Experts of a small language model: 4227 steps.
Below are experts of layer 7 (counted from 0) of a mixture-of-experts language model. Rows are named router (the router's row for the expert), gate (a neuron's input weights, with its number), up (a neuron's input weights, with its number) and show model dimensions 64-127. Each number is 500 + 50 x the weight over its row's rms, rounded and kept within 0 to 999. Numbers have three digits each.
Before each expert's rows: a language model's description of what the expert responds to. This comes from a sample of Wikipedia text that the model never trained on.

# expert 22
Latin name endings. Word-final suffixes of Latin taxonomic names and Romance personal names, such as -ensis, -idae, -ia, -ardo, often in genus/species lists.
router:465502507575435431567509530521580440468515528602445461435479501485560564460458517445487461579493507531437579546459560555484541513546598539626581558495462528486513483540490552540482508510508553
gate0:453542461474503486611600533534478456437552539439515491511587475484422576559494543495552534549533545536502488506474558496448481487545535469489487498524488472430520475521458497536453479446499533
up0:381488459527441522463552550583468512562503539609533410445433443515497557504445558470442532477442554568541524536466454573488415446538537546508435462460454395534559500488432493452524587492560505
gate1:430480496550478464489520536505516525428464440523476418527490544505557404438509521556495548580608498479537493543429606560512543459471573564584565452509403486547502494538493464521543554444512537
up1:512492490471592563574513460456463488495574603511462617498520463447501593577488485424570509406472501554440468534561447563514456522556401409427461575487601474464478445543449561428477460578500467
gate2:486496538465505514541570554499581496550563532543522456468471521426527538480539539477465470535491590388554556524549485558490521549368574428607430582490478503496569495519515432491484594448466569
up2:469495530532535418465492439520460578503462459463488485468471584475543549466502406563492529619531614546475511603533519470421468467509383510481411514394575544454511534517483466443464554516490502
gate3:467518432497474501460522458510542460448371556581511530457510483478464543504490454457457500514543481428586538505545545538476478418408465480486531442562516599526577558453571476423375538511431519
up3:468486443429434537395466403505513500487446515556551503468480491522514501544573445396417473497511504444442551525628517498466524496459461566435533484543517610487558576470547424454400552562424466
gate4:584508432565500556533445455437478438522453448567629452435551528499469508484454494400526530612547475570428564546480452478538489537571546424483514515565481515460516436547517507413549525433463356
up4:509478584597529442473541560509443434492414569471485519510506492544530607469402477561514479404524521447556488489440540389522534497429582508526518459509448504575498590483568486534459574453496464

# expert 30
Word-initial fragments. Opening letter fragments of lowercase words split into pieces after the or a, such as te(achings), s(leuthing), b(ench), mechan(ical).
router:471454436519505401543434538538441567516580507463486521550556468535484560502400526474518595542449584487529480446448458436413487511487502532568492573512482455483486514575498554471506550494547557
gate0:452464556547565437532412504464431556526550421385514415527458570562513447527421548485503457562394586564447437459571485482507493478528451594538502458567474514484470483548496513500528528513517524
up0:510530468531490437439583472553512413421432590513646529542512476478461480436532421487539460477380407506541482485444427556511450452523526572495492520490492481516422431513520495445514477483470505
gate1:504515423508447522501586520539466479505500527479546453574393425422458442538556463473456567581532556450498457468461493507450547446546564511493516574486474494577486510494549443544447498498591527
up1:537491475417440493580445417465491533583460485540552493553424575522456433488464451490532506452502433508574497468460521500503526528607471468539480472487481416435489442370543537521532517391502509
gate2:430501473527543488429456414492573578495579459416494455505545555511529492513569485472513583578578488527496564542474432423485514440430463583461550491547430487398502435457535525560510505452492486
up2:477499513496419474452455441492489399546569402496532464575526425529513485473511452450486504454502490535563482594445463480561494451489521539464498609464574488557458486562586532505460468449422474
gate3:548554444515555454490507513512438506566469369464484497418437484508554517531566481498450487539546597562543559524450453429508487487484500473499494472487476427473488582525514624544445506577562569
up3:549480585555480510484561500560561543497498529452478442416487535568409519409529515515492535528533574569363454558484604498557558458413498581561495452515450530362522524479486547448500531539529593
gate4:501449497516479421516481454502510628497517502458385480470503501391528511531541570547553494561540531512511559418545503431499510442397595520586460517499502474427431434496539501428593529514530462
up4:460458495513512451508472498520475487521470433381374527461538471500625538474517610616441529541536481487521505451547561475570459504387619468602471480509557438496352528522534457429549519510572522

# expert 12
Hyphens and compound prefixes. Hyphens inside compounds and number ranges, plus prefix-like first parts such as short-, non, re, self, mid, back.
router:537416472423502588476475415546459572493439541484558484508504470529478523529456522427458454421445551488512536501576500446553488584620514592476516501475474357531451462509573559554564437493461487
gate0:526530535390495581522511525478478557511622524475487530527457409581558562445514440472556437540475501512569527482498510520483485486559540414490420424538515500470515604507519531454594414574538448
up0:526525521543503442589519547566405561501500574369519598479511499643515538505456509461542424541555500505540497496532513484456543476433516506461449460589495485509513525506486473468525493572600542
gate1:505503505457443459478576499574459507485399477543502562533488425433433490507593529460559514449445497536494510511489484464502533493525576442458464545575592461454536458434513445522519467464538490
up1:548532464444484606512543602520492573560521462511445432481491550476539494512477532426508516448541524503434517484494512570520441495447485500534577541477420480441538613491415498509521567542525529
gate2:531608490443538598485523543452496480518454491524560506429499519476514528501534517488502552593414459451469521562547404570573534471407534577439531480464504407466461502472557452458474465528452454
up2:494525472445505584566537480481564442492599554562518546505485588535450530523466545451582498567550608458493517569512413403513551388563552588492562529428489561527501574505559484540470445473481514
gate3:534507464493530498407573480510463563495416539436486508517526458513567524456451502543445506503461473470498580481562470520557529436559534505450557454572564471475570475442502484479424482509539482
up3:463512490406499583530531486454454444472503489556463543554613430483514484503459453460488567505474521492444503444576469569535555437508520473528534517521536507492513441530425382488593532472488495
gate4:527497439573536547472475518453575547469586510529644477455455523461515496572509532468482503477487535382497394484427415603472469487458543471368494538436484567520491637511553504580550522548478450
up4:548489442498477503570467461403508473484475466501537469472582543481555504499515549446490484469496499506557458505548462564506477378489588462462489525436486406415521591521414607423528510489540502

# expert 13
Sentence-initial subjects. Subject nouns and pronouns opening a sentence or clause before a verb, such as They, It, She, Women, species.
router:498465428446551402557529537574545448557567539580521571532479555483423609439529611442530535615514569486525548519420567531470474549467445530565573502396430470519472560474526533531514532550468421
gate1:504532454527430489575524467551472410552500524502438554470563506526571558492494411562496432513531525549458466422585565494499468593542513459521532517498414453564485618488517452520506524488547463
up1:404596628537476563498482452440443532479491466508502468591451432510507467486441528395465469538457431451553538501476439526490543503526471569586456504482433478504518464446546539511512584551430443
gate2:520421547461443415438591435579594478481373474522464481446471473556466502527530514521528490533486551512436513557491510489476457475484444544654524552509495532500472541574460387538379521461515519
up2:474517524543451532571423521409442543460530523474535531521513439616482548502478500499438481495504499504569488468536506434520429560506508437423476557493454462395455439487469515398603490515547441
gate3:530559506511590410494473462516557556614555490488498426482500561539486562549504521559471405567510560523454524464547470504512431418444615555482471378369476588545519445452499492500474419488486441
up3:527419519464485580579536473518441453469411475453495533505525421492538479528457474454581542521489533549516493578502586549441494537507507420444558451615507476408557569478520528467455557520436532
gate4:460513422532397395431430494549503506423510481597513514463578451579443426444557516474444561537485566474487505497572448527456438362477597440551529505484441488500504516537497480559507490528536481
up4:533561461462508454442612518540477498517510417442498500478418472559441495537534587432504487529515551396441450537555467500443445445518528425492493461441447538547519462562440563501562561590534540
gate5:496496412399541449491524466553571429544534438423470548583479539559467547489481549469534484511446501545472509444479585413579531384500437445547477528511487467456512570484495480458498479413522481
up5:443538425391465511411563446549545461565538473453485512510475568454489573451524561418524578557415504537488522474502552498603555411531469436574517498493424543478490568497518504528527469457523477

# expert 39
Plural noun endings. Plural nouns and plural suffixes, often counted items in stats and sports, such as touchdowns, titles, goals, members, players, buildings.
router:469427444480581513577555545517532530465434543544556530515446625395417545495594577497520501483507551437539469565403617454457475508391488565488567451577409598466485485552546520559504419444448540
gate1:573456424519536504533467586440515595514574496488507499509523533487532509581539456426538509499560519491531472460476571444396500490458516499414482463566492455522465480497458452462556395564492548
up1:517499511393526532503474460460540555513507514498451451492538532475547619556484464417534464477505489506388491509485583446486446466540540487402541561475405408486459464452536502533490405558523635
gate2:492496385566427403470558499394414513534577453518458512581493543485590456531558529447452486450464523645524457613499499482432465523419578554469567522503609500473499531490464459504498498539500468
up2:523542497604510526522413523520511424505491561515573493555471535499563418427565537502407579470594572502519619528472529532468521516515484517489442509474516581520442504480599511390516512579544573
gate3:420497583490464520492545502495501470464540443535591503425505527525559575372461486418475500490596547472439549558493452599379472542572512463569558503456474525499534537501517532538366508487529499
up3:582481537523577408510526539537517548514461484448415458570475475466408553471542548519600486490594466495516472452527460504479478496456572537581430399503490499544460452460598468471560525597518506
gate4:578534577522568491540476565428556588500564476484507529554517533491445465484618584475510540491523432536578584543482507484520517568456607439501477440547448575394516447477636445464537392441542467
up4:466492455587450482502539466497505449483489541556562480448452494562541450486466454521483464543493448429423460484442529591425558437564406534505533528449572424474443542485495426587468562528467440
gate5:630505436427494456498522467469522483510476464475487497518399595507450504514560558468491468572513575447568476473520582513530542477452480482403415538513433523436509486425407502514526517532513507
up5:503474472563523481496644485561532555462447537505446469445421532464526489442455490543393565509509488530474454381488456557519532613404506505570379500468556524475457479488533560532535432481533528

# expert 41
Non-English name syllables. Inner syllables of Slavic, Turkic, Chinese-pinyin and Baltic names, often with diacritics, such as č, š, ş, Shij-ings-han, Tarbagatays-ky.
router:551462536530521549432524529498584465397550516528460486468473481437438486536424491461494598549580485443482504484389500462477518535462414529459489528500492560579532470414591447506483402525429582
gate0:475440483510505465453457554468532596343351464534510517527512485465422468402493504538531511532529573452440491445477441531470455482462519512465495521560490470516472464509474533488470418450363490
up0:486497471463578598451534570420418443625581518530466527543452519530475447539556546576557537450565569457564498518459509461487430553412532455532436540554450524514507631552501536538513511564442612
gate1:520554468582488526522475598510485494368515515522578412464514497498521504556472446498446510548553460497514484450456401486495493569593515484614458447552501564536549502421459463477520518555507517
up1:564566470464487585540454522489448462502461457502472456494465434508512479545421439460457534536545483560522526419424529468501555661632515543535419497488501625474512535528451495488474556598514575
gate2:609560552582485497468447509450500443489517475493536490562590547524498519570423483487472581530498513511536457544497544509540528503546445501487538464551510485605474513456498432450549483474440609
up2:543604468524518532472481539437543443515602509498428484538519416472531459522529498513503568573485469455566405540519491495522538451579448437406556463530487538566541538466534468471535467491485569
gate3:525557348431497436525565512479562419466470495418513506485536423411412517527449522507512509522507474479487544499551584420457494418426488486507537576474521422490578398458566570465507468450541498
up3:458433570535485536461441514516412616510513538611490502528447592599592474481593476497560487428464524533530509476494434542487478543609576493516487438507454535486437580519393476512479558521477490
gate4:499476519485518515406448422572529477399481465494578461500551446412548392475457480560577583523518523467538519499491525481562523406487499539425391471592595598508482509513512467560471518505456587
up4:526453441478491475451439549475525502514552545499612506408489433404476489562492507544450500575485501446509439507479566454494484489489429375467384648475516438509506487538497443450466525435495523

# expert 20
Song and title words. Words inside titles of songs, albums, films and shows, often after an opening quote, such as You, Love, We, The.
router:519429489576444551575499457566441441504581570488435563505515548498482501447458470438450495509506570567565474455438455533485459535519474475589426468438439477445497537464455519376545463495443461
gate0:544496500570481544649518586508425542515491438534439510574497523410570454478542473463539482507538511522490494425455516537521423514492537424500482437558500480541570503425470448491525453439548536
up0:512551505498550486513534431504535543460475564439561565273545468564354518500542546500487474506467495461445499598513520494484582548457456633541551495421499540571439489566501570432485553504446501
gate1:589507483512430505423478487598497478517472391595410477586529492463447507482566543440608504401486510597495502491491522413493537483461509479434539600532473577459445471559516526421504596456494407
up1:592516487592456624504537520525504497534553428598344536552515504487430481426479482448553510467548552517452464570520512384462592458494434512482482479579498579464460553576441511427510623463522480
gate2:567605562542434521599499485513441583503528500511552555507457469535419522468552472535513578476458443497429520514547538499539452454525445454486414493506464543464541381451564563393475548539436475
up2:474428457393584521534479562456592497552568491445424448412486492460538533467480568505516501491542482548539499512449448533446430507467456531464469663459518460506463510569487509483516462450549523
gate3:505481505526586511393454504517497437482531524454566594507575556482486475423545459477485522511516563478463535565475531550572430396472523454581465511509523452462485542456478543495507534520508459
up3:437474478535512436492491531534542458505496531449447563602485570521566521550531490458522490451561471441599411601558486498586524540484459496428448445542484453441568472496510535530605529439469554
gate4:439522553534478500433554549480458458487464573598499609560551444533511509406482510543524551575455495464535505459479526467476582469527417376531456430555503522463473608480552494403525532528529565
up4:496474543408544567520437524515512514553472470492431388505465499484584488616537502508500550496542568650561466398430509565435441585492520499622558448478489394594487582468512518534538461478427475

# expert 11
Latinate verb prefixes. Word-initial pieces of Latinate verbs after to, and, was, such as exp(el), det, inv, ext, ref, later completed by -ed, -ate or -ing.
router:454444596489558463458467526450430448521544542455536570443491535549611524529444513544461564443463478423602515493557433462463489535507473503483503538511502513521473513533461540559469595455475452
gate0:450540521503505377381543451446479413489462425397490507449499541551500550506560552524501450483546472480556505480499545406458575459491493518549439553568446526500505506551413525488420546530441473
up0:545487463711456555422431483575529510560503571468498547421519458496477445503489559541508414420508483509547525517509476510601434514597464498459482500503523523565575537498541485422486423507515503
gate1:464551421438407424483506576559546428515556381537491481562511480455599499519515522522521565536382538422547498565565452472518520433549546469471422480466559485622498535469492493509466536569487487
up1:433518549439433521504554501480512492491445493522503475416512512426556540423579493542484490513619521511491544477421501450451465471490448472509518476514491488524524476372524535523458536544448468
gate2:494507501434548580542571542489495551444522477460572482488632531489471550574462557474485531525454417527462415525483479519534616456414528507499511514520540475581536531521544593538502491520530484
up2:405513466576426464536464522535501494578458545538437529571402485540531574510415389518516494501575480493470508445447477540452440453529461472469482555398560460456435514478494416447492478551426432
gate3:444522545423507550383524516523465458549459454419537510518522542567451514553494484552552630495481526466542442352540438482520509454422515394531441505555445430560482541495422576510466496421411528
up3:465519494417525433477451565448447470545499501462510464526504455465522544601488533507470530553507522587574405452428464432497499425445483547474377484505515396566488520552443483512551515510450522
gate4:488503485482530502414529529446451518545511564492539400521503488434520581485443478378438417482447521430477429476492423453435575467498511609548565510528535432495466549518557552392554483541516552
up4:471436474487462387486517457568583559485456527490474593532571561439531493543547515564489463554541409492577509457534504423517483460495441522472495424558517449512545549586571511419454512498549567